Weights of a small mixture-of-experts language model, trained from scratch on English Wikipedia.
Size: width 320, 78.6M parameters.
Experts: 96 experts in each of 9 layers, 2 picks a token, a sigmoid router, a shared expert of 128 neurons.
Training: a variant of Adam for the experts, 619M tokens, 4719 steps.
Below are experts of layer 5 (counted from 0) of a mixture-of-experts language model. Rows are named router (the router's row for the expert), gate (a neuron's input weights, with its number), up (a neuron's input weights, with its number), down (a neuron's output weights, with its number) and show model dimensions 160-319. Each number is 200 + 30 x the weight over its row's rms, rounded and kept within 0 to 999.
After each expert's rows: a language model's description of what the expert responds to; "comes before" lists some tokens at least twice as common just after its tokens as in all text. This comes from a sample of Wikipedia text that the model never trained on. Tokens count by the router's weight.

# expert 50
router,207,224,140,156,212,189,226,244,213,216,154,130,221,196,146,179,187,236,258,202,157,187,123,222,217,163,186,141,197,156,194,193,196,204,167,200,222,195,221,188,186,191,194,214,238,206,204,216,197,242,208,240,200,230,225,172,224,169,206,169,203,186,164,198,187,203,206,245,213,210,223,216,242,182,214,243,204,198,188,236,174,242,190,173,195,173,164,233,202,213,222,200,238,234,179,186,146,209,221,201,214,159,220,249,221,104,180,192,179,158,203,221,172,244,190,141,201,240,189,190,220,225,209,209,181,205,163,246,197,175,178,165,165,227,144,191,210,216,210,182,189,184,242,180,158,180,218,208,250,173,210,137,177,178,159,173,190,236,194,147
gate0,241,220,189,141,186,220,193,239,197,208,192,167,251,201,174,207,147,254,178,218,239,215,191,167,139,214,178,197,180,185,175,172,206,219,188,147,163,167,256,185,212,171,180,239,197,204,176,244,219,230,226,185,165,209,199,197,208,180,213,182,201,228,186,245,236,217,233,261,174,157,222,221,234,158,199,214,246,227,162,200,185,206,93,166,200,199,187,217,187,217,219,202,164,212,195,171,176,169,203,139,213,191,212,183,205,219,194,162,184,184,193,251,178,189,194,215,185,154,166,234,176,227,212,195,204,170,185,158,224,116,155,193,179,235,190,193,192,236,141,205,198,184,193,222,237,204,202,185,266,177,181,166,232,217,170,159,221,191,201,186
up0,226,237,182,169,202,221,215,190,236,201,230,181,187,203,178,229,191,202,186,217,260,193,188,212,225,176,190,238,213,138,195,154,220,197,190,153,217,203,279,217,206,123,188,208,195,125,211,204,200,218,213,281,223,239,157,143,244,193,223,171,157,201,186,214,217,234,238,238,195,205,212,239,214,203,180,196,217,214,176,179,195,207,146,162,189,182,188,191,195,164,196,189,232,113,133,220,175,191,201,172,265,173,267,234,209,249,215,194,173,214,241,211,196,183,166,262,201,158,230,154,218,221,179,152,195,182,232,198,192,137,193,179,161,215,217,167,212,230,193,176,196,194,180,222,253,205,207,210,149,122,165,152,184,206,167,187,221,153,214,227
down0,231,207,212,146,218,211,184,183,199,230,198,288,223,198,151,230,158,214,126,241,223,258,164,196,245,236,191,159,241,164,144,219,209,145,177,150,230,221,208,241,186,176,248,220,198,229,254,207,194,206,212,219,187,192,165,263,222,216,191,204,209,167,158,164,205,166,208,179,186,237,146,172,222,200,200,234,161,201,194,169,210,200,211,173,259,155,210,184,258,249,161,182,185,217,214,233,168,184,206,241,166,159,161,277,217,223,191,206,194,156,210,174,220,169,208,205,182,220,199,218,162,154,205,149,244,191,211,142,213,214,206,247,229,204,132,187,196,177,160,209,234,184,234,163,206,264,220,176,254,207,215,208,203,204,257,179,241,235,154,168
The preposition "of" and similar words like in, within, between, de, da, del linking nouns, as in "Chamber of Commerce", "Book of Revelation".
comes before: " the", " United", " South", " Representatives", " India", " Historic"

# expert 12
router,161,199,174,189,208,169,240,206,250,201,180,107,194,203,193,222,188,221,208,176,182,174,155,220,189,184,207,148,131,168,219,219,153,189,161,182,193,199,222,162,199,230,153,154,213,235,222,185,171,218,170,211,152,192,191,167,221,200,135,207,192,190,198,220,166,215,191,229,189,223,257,200,194,144,182,209,216,231,186,187,192,208,195,205,168,238,212,224,198,219,212,205,197,138,195,178,154,232,236,189,210,229,232,271,198,189,132,202,189,160,163,229,186,228,225,142,215,199,173,220,208,210,193,188,203,184,201,190,202,155,154,196,208,238,141,209,243,238,223,239,233,240,196,186,161,182,206,223,252,190,229,157,228,185,173,156,173,198,169,200
gate1,204,231,171,209,180,163,165,172,215,193,202,197,171,176,223,218,248,186,189,231,210,195,200,241,217,209,175,158,192,192,207,160,209,207,164,169,141,145,191,212,224,219,177,192,206,175,182,193,216,226,205,201,155,218,178,184,147,199,226,201,209,265,170,181,189,201,223,238,150,155,199,272,189,258,161,193,221,212,159,209,222,172,135,195,175,175,160,212,230,165,200,193,179,222,176,181,227,229,208,261,160,215,200,238,233,233,228,196,262,171,155,202,206,239,233,169,212,167,222,163,150,174,197,189,171,186,253,211,151,226,185,218,214,294,219,158,182,203,210,218,247,210,197,226,207,204,250,216,188,222,176,128,222,194,179,183,237,174,261,194
up1,236,133,208,190,189,191,233,172,184,197,172,198,244,143,230,204,186,184,161,193,194,209,167,203,188,208,137,199,190,205,190,212,222,202,208,189,203,171,230,177,242,221,193,186,216,222,206,214,213,243,197,281,205,171,208,199,229,158,247,186,203,202,199,214,137,152,236,223,204,219,225,186,172,213,194,146,140,194,228,134,171,225,177,172,198,160,225,192,191,230,239,221,164,152,245,209,196,199,209,183,197,191,159,186,207,225,185,262,206,206,198,196,185,209,191,188,202,184,242,121,205,122,198,221,250,263,224,190,121,203,187,259,172,247,187,197,181,169,219,176,203,230,204,257,245,191,196,176,156,180,177,194,191,162,185,172,264,241,220,180
down1,221,210,159,253,212,231,150,197,202,160,190,302,216,136,234,228,240,184,217,203,198,174,175,193,180,174,174,222,197,193,200,236,212,229,223,200,240,241,185,198,219,173,175,190,228,192,217,246,202,170,227,255,154,172,222,186,188,184,193,207,196,189,209,202,156,239,231,228,187,260,172,216,188,258,189,170,216,168,210,215,203,227,226,204,195,202,186,185,138,230,143,218,225,184,143,235,231,210,227,186,243,184,210,191,178,220,118,175,185,169,190,229,178,217,151,186,273,194,176,177,189,212,176,176,272,163,228,207,205,232,167,206,214,227,279,207,211,191,180,282,130,201,158,197,184,155,208,174,222,188,220,196,165,189,202,169,213,176,244,136
Digits and names inside table rows of sports results and stats, such as NASCAR car makes, football positions MF, FW, and standings columns.
comes before: " |", ";", ".", " |\n", ")", "\n"

# expert 51
router,197,160,156,184,205,168,221,211,210,198,186,106,227,188,200,188,212,187,258,202,124,157,170,241,200,196,211,135,167,167,232,186,187,195,214,229,203,194,242,197,189,224,182,216,223,204,199,260,159,189,183,174,176,242,226,188,176,173,180,213,199,212,209,172,180,225,190,234,196,194,226,244,255,190,177,213,187,211,176,196,157,226,192,207,145,223,229,210,132,192,241,197,181,136,204,194,210,235,222,194,234,170,218,177,197,216,164,171,163,181,200,292,229,260,242,215,220,218,158,214,195,182,217,205,212,182,143,170,206,169,174,227,172,209,143,202,209,254,213,265,227,208,210,165,163,200,195,182,224,211,201,169,191,187,165,141,235,190,150,180
gate0,226,183,195,175,155,159,250,215,225,171,216,183,251,159,182,172,214,192,225,235,278,224,174,229,176,214,233,176,192,178,199,219,204,189,205,191,243,247,230,215,214,178,168,194,219,254,256,181,179,153,210,243,178,157,187,199,237,214,219,206,183,254,230,172,230,232,154,212,153,202,261,195,211,149,201,163,222,231,206,211,189,225,199,203,204,167,217,179,204,273,129,234,194,235,165,204,146,198,186,225,161,128,197,191,188,180,192,215,214,214,186,217,215,241,266,188,190,207,200,257,197,244,188,196,194,209,167,175,228,196,210,286,228,212,194,180,194,205,206,185,183,188,250,173,128,220,193,149,153,206,196,213,175,178,193,199,194,210,141,180
up0,249,257,185,193,177,206,200,219,216,239,236,215,200,182,210,182,218,221,204,176,197,181,173,201,208,186,194,208,154,228,167,168,241,217,163,158,175,242,146,232,235,193,205,243,184,185,227,90,219,163,226,175,210,147,161,151,144,201,172,183,184,198,203,167,142,230,213,150,172,240,179,203,253,238,244,184,180,215,193,197,194,210,196,223,206,253,205,245,182,189,187,172,177,217,203,150,150,188,276,205,172,238,244,203,175,173,208,167,191,242,143,174,199,172,209,177,193,206,190,201,205,248,185,188,213,214,213,243,181,186,289,172,215,221,157,202,115,214,188,169,197,162,217,204,205,186,222,205,209,213,252,206,185,196,193,208,194,175,192,188
down0,144,256,182,142,234,182,220,190,143,164,192,113,216,172,166,194,227,155,186,160,182,205,219,175,189,137,178,186,201,197,240,162,236,171,244,232,199,251,236,173,215,223,164,181,194,195,221,227,197,212,182,232,235,222,199,219,216,203,179,199,156,201,196,195,175,239,187,208,257,161,157,178,156,180,226,217,209,205,214,219,207,242,216,160,153,242,192,244,219,238,195,173,199,137,163,198,161,167,200,201,183,241,226,148,199,202,212,165,198,187,205,191,174,213,229,214,195,209,110,159,205,180,152,165,200,172,158,206,230,180,184,192,240,222,173,169,227,192,227,193,166,240,175,221,212,156,202,174,149,205,150,224,191,193,230,193,191,217,196,236
Header and cell words in sports and chart tables, such as Pld, GD, Opponent, Result, Peak, first, and plus/minus signs.
comes before: " |", " |\n", ";", ".S", " round", " place"

# expert 48
router,200,199,162,176,213,169,221,227,214,233,176,110,229,200,167,173,226,226,217,221,164,222,170,203,228,143,202,128,168,167,194,249,155,197,163,203,156,189,220,158,201,220,211,204,221,245,197,232,171,176,168,215,176,232,223,205,165,200,184,211,192,266,224,161,190,208,190,240,188,211,212,215,238,178,196,216,211,214,170,210,205,240,153,208,211,206,206,227,175,167,233,191,253,194,210,191,191,220,229,177,214,139,200,222,190,159,225,168,188,150,182,218,226,265,182,190,208,229,159,156,206,191,202,210,164,191,135,205,171,193,182,210,211,243,105,212,207,228,173,265,204,204,255,165,236,205,218,220,205,220,195,203,179,165,170,183,182,219,206,157
gate0,191,184,174,225,218,208,188,231,187,241,185,207,154,183,200,241,219,190,194,198,148,233,209,223,217,151,156,132,175,219,219,216,264,234,176,175,189,204,189,237,238,178,177,204,203,221,179,173,210,165,209,125,168,217,182,183,182,178,180,182,222,213,202,163,188,201,205,171,186,225,199,217,200,271,196,199,213,208,138,217,203,220,161,184,141,222,233,201,241,224,262,190,225,187,219,151,154,243,181,175,206,198,216,177,222,198,190,151,152,163,188,229,226,199,222,167,158,188,166,229,236,185,235,201,173,227,245,159,236,189,146,241,198,179,199,232,207,183,208,167,198,219,213,130,185,94,212,219,233,246,179,194,201,239,191,199,182,151,173,223
up0,177,206,151,220,163,211,180,234,236,166,180,178,218,228,188,269,190,265,240,198,166,218,231,199,218,230,221,224,133,211,284,217,231,218,224,229,202,203,222,211,151,208,168,178,267,176,181,218,178,203,195,263,206,211,213,218,199,211,144,216,191,224,186,212,197,225,222,171,185,227,237,156,156,171,245,186,161,240,184,135,186,203,249,186,177,144,194,207,191,196,218,226,200,231,205,203,211,156,222,186,194,225,172,186,177,225,192,222,189,214,181,202,207,258,241,180,198,187,206,190,176,258,232,111,152,155,213,174,233,194,168,204,217,196,202,155,231,162,181,173,186,178,209,244,220,220,209,198,187,226,232,163,222,206,213,214,215,192,121,188
down0,171,203,166,234,188,223,232,255,227,180,174,176,197,199,195,202,189,226,219,200,126,203,210,227,185,215,192,185,182,175,222,212,250,207,220,177,162,189,215,177,172,201,223,172,226,207,194,239,225,227,208,175,197,245,204,143,159,202,193,172,175,199,144,185,205,234,188,171,167,273,239,152,250,219,239,194,203,187,203,180,195,187,219,226,226,187,243,199,166,167,247,226,188,191,276,253,196,192,214,239,229,274,236,152,176,194,185,212,170,155,156,195,257,198,185,184,157,197,239,218,154,196,249,177,181,194,200,195,172,196,269,209,189,209,224,187,208,247,191,201,210,223,182,229,230,191,137,224,159,207,154,246,190,225,178,143,208,190,149,202
Space tokens before numbers in dense score and stats tables, such as | 21 |, ; 9;, and dashes in scores like 0–1.
comes before: "1", "2", " |\n", "3", "4", " |"

# expert 46
router,187,274,176,201,238,189,245,216,244,212,176,96,228,201,174,216,180,240,228,139,199,176,166,227,225,138,219,170,207,154,209,243,188,211,198,138,178,167,238,172,157,195,172,193,222,243,208,206,173,185,178,234,140,213,217,199,163,205,165,210,219,214,213,197,181,193,207,243,183,236,221,203,214,177,189,228,216,168,169,198,222,181,133,199,198,187,168,255,205,177,200,194,190,197,161,184,157,219,232,213,233,194,226,200,193,203,201,166,143,215,170,204,158,240,205,179,192,171,173,184,175,214,244,192,201,155,120,220,179,183,201,229,192,237,199,242,196,197,206,191,254,230,239,187,164,218,217,225,243,203,213,172,215,198,225,159,135,198,212,161
gate1,212,191,210,195,205,235,225,140,220,194,243,187,220,229,173,253,161,202,196,200,163,202,212,173,253,213,190,192,203,162,177,250,225,177,205,181,235,180,143,170,227,232,208,161,192,220,185,250,183,270,203,224,226,164,199,216,169,204,213,161,235,198,234,256,237,214,210,232,199,196,197,199,204,172,179,232,198,206,287,204,210,153,194,201,223,207,174,216,183,124,211,226,207,220,207,150,252,200,201,218,190,255,197,189,198,224,201,191,161,195,205,221,175,159,225,204,215,141,214,234,179,181,234,232,188,211,199,235,234,223,234,203,180,173,219,222,219,175,155,200,208,158,198,245,157,224,196,203,165,218,144,132,238,210,202,168,184,280,176,151
up1,206,165,205,216,203,199,181,148,170,201,183,188,213,224,249,199,191,204,191,210,140,200,202,163,207,166,195,217,155,164,225,163,232,214,155,156,164,234,217,153,197,188,215,231,251,199,190,216,171,209,176,142,231,148,179,224,233,193,223,204,226,194,183,225,182,235,215,219,198,198,226,178,128,192,218,201,183,186,248,186,208,197,242,201,263,231,243,205,174,239,188,239,252,202,205,219,221,181,218,202,215,185,173,214,180,166,182,209,244,224,222,175,233,274,173,175,183,135,164,124,200,187,151,211,207,272,215,182,218,219,202,203,193,175,209,189,217,217,203,264,159,208,220,215,223,243,194,217,221,145,251,197,260,264,163,169,210,226,228,181
down1,173,243,267,130,198,207,211,238,170,241,204,227,186,253,220,206,229,223,186,189,193,228,236,209,182,277,214,166,205,239,200,211,177,161,221,169,225,172,257,210,224,197,206,202,204,187,193,203,247,216,200,168,214,197,209,190,219,215,219,251,246,163,174,256,261,183,245,181,186,225,224,242,225,232,180,245,190,190,235,206,203,173,202,204,234,144,213,196,166,226,195,210,225,224,183,158,166,252,202,198,161,203,187,203,171,237,200,182,239,215,168,146,220,163,224,250,186,203,204,189,226,204,194,259,145,208,199,228,235,146,207,148,178,231,123,174,219,195,159,174,205,210,235,170,198,147,227,203,209,267,228,153,193,199,194,175,163,225,228,226
Digits inside years in filmography tables, word-start pieces of names and titles, and award words like Best, Outstanding, Golden.
comes before: "8", "9", "6", "7", "5", " Angeles"